{"num_hidden_layers": 8, "d_expert": 352, "router_score": "softmax", "routed_scale": 1.41, "init_std_router": 0.0279, "learning_rate": 0.00436, "beta1": 0.95, "beta2": 0.95, "dataset": "wikipedia_en"}
Below are experts of layer 2 (counted from 0) of a mixture-of-experts language model. Rows are named router (the router's row for the expert), up (a neuron's input weights, with its number), down (a neuron's output weights, with its number) and show model dimensions 0-191. Each number is 128 + 32 x the weight over its row's rms, rounded and kept within 0 to 255. Numbers have three digits each.
Before each expert's rows: "gets" lists some tokens that make up at least twice as much of what it gets as of all text. This comes from a sample of Wikipedia text that the model never trained on. Tokens count by the router's weight.

# expert 13
gets: " | ", "; ", "0", "–", "1", "3"
router:119132178130113136144132078109158124153134062126142156111179158185135175118102157120103124119115131205118136121134109098119109086130143175078124134150089145133131166097116104128047140145059182029070095152113104172114162095110130080119163109145187149174110100144175141153157120125108161124117087159157166128116010098169048157133109060136112138146151114135106171106130123122157174149150192157148146058146093088197077096153117135121135144131101138139098121143103136054135132119107106141115136175086105130132130106150101152132116105154119070115097173135086156144172098167123135078
up27:143093113093183128141094097147118118135154078139106088091120085114118220096130115089212194119134169158114112111115109106126085091175076140100134093123153178111137121093137114127080116162137181147136075123171092107144094179169177152117179170142082112127099143176160096165139082145108138117144146131203164167106129084127131095119146150139162156100131118097187177154108161128108131063091082142177096101057178094163136108157155138116144114155110084104122142135187137146167092105132166061121157161128120107155090092105139170152160071113090141107103162061124106145144112154204138117
down27:165145124136089121140100134122194124128162146161099135137155099140127121079062103182129146142149125083133169117163155167090094078075160159122093100114108057215140135137161140142104135122085107114168053090164110175138122180095096121167133170121129147141067110119111123168087104164129130110090093108153071084183108102122073111072155152097171088148080098143130133131105136121077121144146152110116054152093178185135121153121123086133114164128104134113185180134123160140065081134092100197150057144159131167174104163086101170105157086167180121098151118148140143132112106116186123110
up28:142142142107122086088194123088103153128121219089122173122135171155111149067109124121099164065100140164143178183098124095181092114107104109088140097154127100111156153119109091085127164129102142093113169163137133140149152140125181161141158145123088149115096156086131090087103117127085137098171085164136123094188152130104143156122147100122122147165078115134111079097076120104098004097112151127123099097188154124180062162131143154152119202169167191170127131153114127093130161099161121139181131145159155112112112114148090070146131141134126153090170104148114137193117139181178076094
down28:113112137166086102138141117126138158176090123120147204134153115090111104137123155134146133108108127129133073088123131162147083141100127175113128089092126105117099065121130128126139140143105137090151130145147107108080125119106091078140184096088112149114107065097092107125118104136106077081132141115160136146181094109064086108074149181073136141160099154112114138170161102169193183135072100093103151188135128158110125128143121187177073129139134145129048128087142105147161185139091130201082164163188197118144139086141147099168075116073143156086120133162182188109153081115154208098
up29:101131108140125131142193147134185209117125129162199177125118108128145119150137129109088143086140082111125087120134109125128142162195135124147153105167184106145125170239144102057057070141125178102164054163151085158131138126130181115119127151125127108063123138102173106146124093126133130113146192079128163102169143141155108130136107141155170114158126168100072162131115093125136090105140096192132106148161198107144102164171100134146126127145160078112121168132096145107101109122148160141150132132144178118139128162194159153188124132085149051123111154132132137134165105136150187036
down29:110111161119149162106092048136060129109157165071156055127099108110156111148168137087166080112103088170141164163070152056133058106119155133111121127092084142048085114062110096138150125092178080094149156104113095073148100138128123176124173143141133125117086084165135157104132151084113173137102183101159133092100100140154071130138122117134160122131104116115114123124118090208154098161103124134142120109130140142161156105086149159098161188058123130147108110175112176144047169151128095131144137145138107154113096106064103142140144170209101121124169088162140101129083140131145164116
up30:116221121128204177137118111178146099146068100107113069155103147082127150167162139117124153100122171099060182118134108134087102100154125114113118087077066136128176200112167125106142159084145142123127143174105145057165087098070151158112070125134094116139191171096111100098155178081150108131167108156068146112108112169134117144140150111131150070102143093095091131120142134067112117125145090164157102122115109115159135095099080152170111117135071147112096096134124153145123102166204080131134107144152167143136161155156131157135171088168094117220145126088182116160120118171120116104
down30:085096041100069091113131166112073177121114103185137134176127097138134105090141095114127064094170124117160128129114141155058132170111127203152113171181182134142076103091172115048149133136128103142211114128147049119114133093107108104118138109111095136093103130152157151144150125114091131161171131052150187113123074136128136121049157164119097108104152146084095105177100123131131119096095131145118125143181104103103102112121108123084080139113126085144068107138124144152144230145087148149114092148102117093112170079144105134084124156191148143124080108133160119166139118111154117166
up31:128101158126126164135084078118118186116048150166113103095149113163099186150084108105074134112088163118087116120113130094147103107131086110076114108101190185118147118112070105144121127126098131144102118152164041095169106122154079159119127147210111180127139090090187098123135169110115117121062129210128166123110106133111118127125134181117193166113125155169148126121155117153138114148122092147107150140148203151171153154159131085080131089158063196094094139135181134069129088115160079100145080119104133098173154092163089076138151159105185159133127101178095125115144149155140120126
down31:145103061092129127124143164143103125120138133145137090134160118154149115110085095104146062151081127200127164103129112046131107141086124067103115087138133149153170141145129166164097133099167201149134136119054159198060152147168165141118152148131121133162155156123142132147122072098136123076123061162149093105121117094185109157139118129124146165127145122114128078190167099086198155119086133121144143206148142149089145146066130110190165140109120168175204140153123094052096127138074069143163124074183140091127121113089124088123125166126154131112105131098123171135167159189140117122

# expert 6
gets: "1", "010", "015", "020", "009", "016"
router:139122130107191171102122188053102150108160084124110155119194094192125145106121138091134131082063103168147162210162110101106120107113118107117180120207116116069112111100116114146169085122133173130118122135133116137135174096141148115143133122144085104140138103184141147127152242079142117157130108115093131132037100090179131091136105128156107116113152136207197104148109126154149187135143220098128151150124048087141161070175160125112164132097109092142127075140095154096101100127142160119156117135101138111143098181108159140130095144121140128124089165136119092123132093140101150146
up29:162131116087183084131127177112183158153128079113115100126112153180173161169114120089167086140072109125152143162128113104082116104149185104132134130167112149102112198136120127099121140147083146077150075149141101132137147146087170111173099181107093123069133191104131156150137120135149153166153088120121061183092111181100073106118168120057086136076127097145134099098141116083174166139139147139081151075120096167097147122088196094124151165078106099163131141182169110122124136093140155084167108102214133132141165117093068128094126185115131157162150090119142114174139154091096124065
down29:087102101153092217118134224155188142163115148097135142085143110130085090141151148127146133118119090086076108135095112111131181147157167156103112133119140094155146089079157116125162126112200136093073178116128101088131104188127154122091070147125172097143099149124130113112127124074148157052129102173083205102161144105170089080148138122154131165131127121155095085117108169129119093088133101111203080166110104064158143116126134135079151114105159134134078139103132111079135153156157138090117152167112183065128116144177136116164153124122094113119117180168106114085102064130108158205
up30:082156154144078103111132157118139136142128099081119123152148105109151184054028129137139080115106143095138159173159118181140167122125129139080112134111101122111153083119134126111157113141116191141143081135185127139134119162108111106123134127098106140151170108060120111082124113125117137129147125091135077158157053103104124131118164118170192150124197139144154097131128133060132100098180037045116179111135147072161206131153136102086147199127164128112129117084126146136173131208133094103134118104168208155087166141116132153166150107117129073096059125108175116117134128170115138140
down30:173148130137120129111143147142169108083106146107152080084216211120132131133138140118122141102096133152130113139123136151142144129102108189128143105076229123129161111133087100113176131162091114080175166093137118114091103197090189123152131055087086096153098168073117086113126149224118094102156149118156130108116140104092147120122049108167093160131144178181096108173109116137099131099116103120164128124091109111125158103135165137171166109086105161133077076123152148107110129111107116162107096156067152149089146135053105142131144135126051139154106157141139062088140162195131148131
up31:137091077087116086163173119130101052109127123114195111116208161161148145099117131095157103084101156182166112157149136146115153141172135128127179134135122107073172137093105139184115115146155120154171097101192129164156142174118157120130098143137145125109163150138137133147148116114096113087159110116114157071141152194189138082148151065173139085123134131120190117178109094110186107121153108158102108119075124126140146176091087102107045170098143169098150099115130126092178094126145081148146178066062067148101175104126067081127121146125166195112155137110101123163159094125148088096
down31:121129141128156087135061098197184186091130126080126067166041133145123124129139047142100146138061078080074143105068106162132120124147118142080056120139123131178086140101124123060101144104136168136108092147078080188209142137157176110090137147102121138147108141182129160135113160134166106124127121073114204116113187124088190132143141137158152151107160099104105159129156117153091187124143115122095142131173136162115127110114160121099128100132093083147143122135101170132110137133147187096139106192103125111102120121173152143105126168149131079172096101144139085184071101120112147161
up32:187173120092066102085142136095115129116162130161109101138165088043146142168054105171116154087128113121173158110189079125149111138130132113151099086110165119159079091139176072082110129124080125149054125187128155149085181103114127114111118102136107119105102123137105146159145087119077131126117140169080173090150101078120136132118123071192098160119082152100142140161118134150103078159088138156117140171141121109083122139141107116185174178101088183096132112068104185096158136173186080112092102141092134129171163106149095160150135083082142211120090126084140107120107100137154099103
down32:159120217151087200135114144157156132146111139102139153131121113148101135103159166092164114114143093119109106130128081100073169180192133068073132164169125174154164153154143130172127128175122093114136086098137122089153133096113114100165152115130138066210166126125119093103107073089187107084101129070127111087092126132123138126156158077169104148107101108103143116078126126150177189148172104138110124105149109118164107158188099099162093154168036117188089111120102155156095129150159125162116140125185130162077117113197128131123147153100135104125146181092166164160138102122092184195
up33:130180100114101137072108158089166107149187150111147119155119151158077035151152178098061112144167066148139146132152148112085154156100118084126171148168133105151132141106081097072072134155126127046120129079081138109175120115160149121116164146147114143150140118130146124139102142134102105123093137106182161141063124104107124160171140139148151131150141146132157118125158155140119141107100185171101204147115154115129173117119174072165103162129126122150177122128100209032147128173093208145117086089101134118159195150082183159095165118139120156182121127082076158130123137155161137152
down33:102116093159164103143162143064165144106127182135112099155119176096117173188144128138171116081163212107148139123087161110151085118118155140158132128129140189139182120100146158127127180063133104129153136163147087172076124134126164098176149166076143145105098163183127167153133092111139154085164109163118156131086101131138187132092184160151154139104162127184099135150158127042086091122158094098091191088132084134160143152172129157117115119147103115096088218148192136159129103121168141156167095137094103162124167119171170145098092153105180129110087165173165087172092144135156128115

# expert 26
gets: "0", "3", "4", "5", ".", "6"
router:149122140127169103120107081117108099142152119160145143146146108156160160101122123100220135116121097237069136132173092098081126092095105143083157118124138116159069143121146052128116093180133148132052121162141111175146125157152062088119153140083168151141119142101151107145197112083081109180175047123091161091144100148185105126146109107140137117171148173104150127096115111146160191131112143119159151068128061092102115104185143140124124160153068107112096101121114135117101083180119142142157085144042108118127112193126103180155139147147155196125106137121136156148155131131112145097
up29:166138177072117135196163127141178148161139094197154100104137172156117134138150113111162097050130128155115140137169103102053109135156103177171159155102092163165127170135153076163146174057151025126161101150120107150094103151108098079130154074105136125114153132123142076119112147095116173150120145132174174133091081096152139153091109088115151186116145178134121204143106149144157113187117119129180196164026152129175094097175121170115068111110122116089133145091171147114124097139146102125122135091108168174087115141128109137109109125139155120127114088143098158162088098136118125133
down29:160166159096087127094135146116108135204078140160174117182186128136124181115140167139066151120239176153131073126075070164155087160126147094114095126202110100086146106128100122108168167165108118078097111127114072139148145120110139124151090131151141160142158117123172109145147105077123151135177155179152156149150111084174101118161139144137129056099123071092061114157157100129087166130109107191118136109165084179112091140093148162113141119129114091118159084136081106127140112171064160126130113107127112127105088046107143117153143081185132150157125146087173098134130103145089142162
up30:113123150117147127117148099137140127087190114096129112179147119125172131168100083148123188126109169198137074130131056115124103161150176166194122100079104084147176138147114085113122104155070141182145138103084132150116119123122051156134105124112126116135131139153168175103182167104104154201114116114070154062115097099151119102152124122123098158060057084116138135083103166132191109162121206113170096166142105117117125076108133109117165161144100142099157158148097139108083126156118084143112089103175137102169167093115150130152133130157124124131106076223129131155129080171180151068
down30:112081153170117158094121049156148091119108081135184115112135156113121129129156107121108113046052156145157102143177111096159096144099117104105099126105176122103140056124136183166059145124070114113103097165083176158132132158127131133081114120164101086102178174139122152143111072111139036122107117146143119140173156126102123119200142132182083148098153097148128107127114101163101124163177133153114116076126081088084139144101105154112096119110127184153127090154121135102079164131103141191184152157118084092150104115120138193112158130189146149124069098178115076115085192162143125102
up31:193106184081137112140142119104117140179145211154113180090098080133128120114124160118146175153160093105121119111159117147119153132110100075130127162076155133161128113095064093107110119116096079177101153222094169136156108141111097094153110149144171160133069122065054190129173133104155141146142135144083184162130097104191101137141138122148156127160114156074163076132131097105109151154125137115145154172136157142088133071133114110159063133082142102107161083128127114076067132133177161109186132142100110144113062062107117212158159138124127165061128153132119106131090106121144146130
down31:092140118126140139112152142119122131105169127174131163133114137130108147147092170087147132143133129104100124147127136117130082096137132082125110115070129171079114090174189150158102094055089102150112170156124162093092073122117098154071199135168120126112143165060069154148196105201107102123145110160150127130143097082083139082080155173136153124123117126088162082114178142134104124109141108160170105161062129082148107137085117108142125097174072199124139126085159155132189139163127169107168102095174136118114107110155192124166109120100079125204019158160125149131188148105118104115
up32:132104106116118091099138161141108123067146092137092143133102157100119125092111159125074102078148094114137105080160121150184117082156090123078081086141132118142086095093194153145142151154123094120103105161086164102108102157127112119063081087107136142135114076131080114128166197123069151103129110127083108098148097135206099179149131098117132060134123089140132071177116135147159134114169082096180159133209105126137148160130092189135109075083125136049100118175171103121149117141124096178115151132144115095182098115074108111175116159202146128143112137130099180082188110110112161179
down32:121168151186170116135081126142082152108128065141144133158148113114112120097064099105126115143128115084136168123110143144103146163135155120108171127147091078104067157090135153172131104109077134093118124142119099151173152117111156113093135141113143089115202124196200188121132111181129126169190118127103118104161175132127123169150087097152147102082104124082169080103113069106047148120081091195131142166128110137154087153169147088166140078130126131074152117116149168144145096135145138137073104099129167178227178122175150102110163091086091052105142151140164120140148182105131123174
up33:139149144100113085087161089114106083156095119141115138089191109106133133134108116137102171151137141187138150075097203106140178072137105103138122079157118161149114160112165029163109110140138123132178181144147099157069098150114128101090151145115094170121150204167098159126106094118139148150115120091174084094150112157143095101129198110182142148104087115138121121213100167144125111141137118115205174132126105109138148110126140102140175120132075172112133105113113108093119100183155102183169119167177076114065097158093154133117134142100159184146070103133109169169186060124127113173
down33:102117129112194094103134109040138160118130128114123202150123153121126081131085075132091117161115160100136128141139186100135104133140148162143101116126087132153102153155115117193170098176165146156055066139145123112112138167150143092050137174110182181093159138109118118102112159088162138077127138147163082105098121089149117131125163093131089109091130167176119092120159150125095101120097120092114104154104153150109111007126091179126150148146214145110127095110106082069126152106177115159106107144145127120138086146092144165179132151159176098105129120135130223154153163101080082118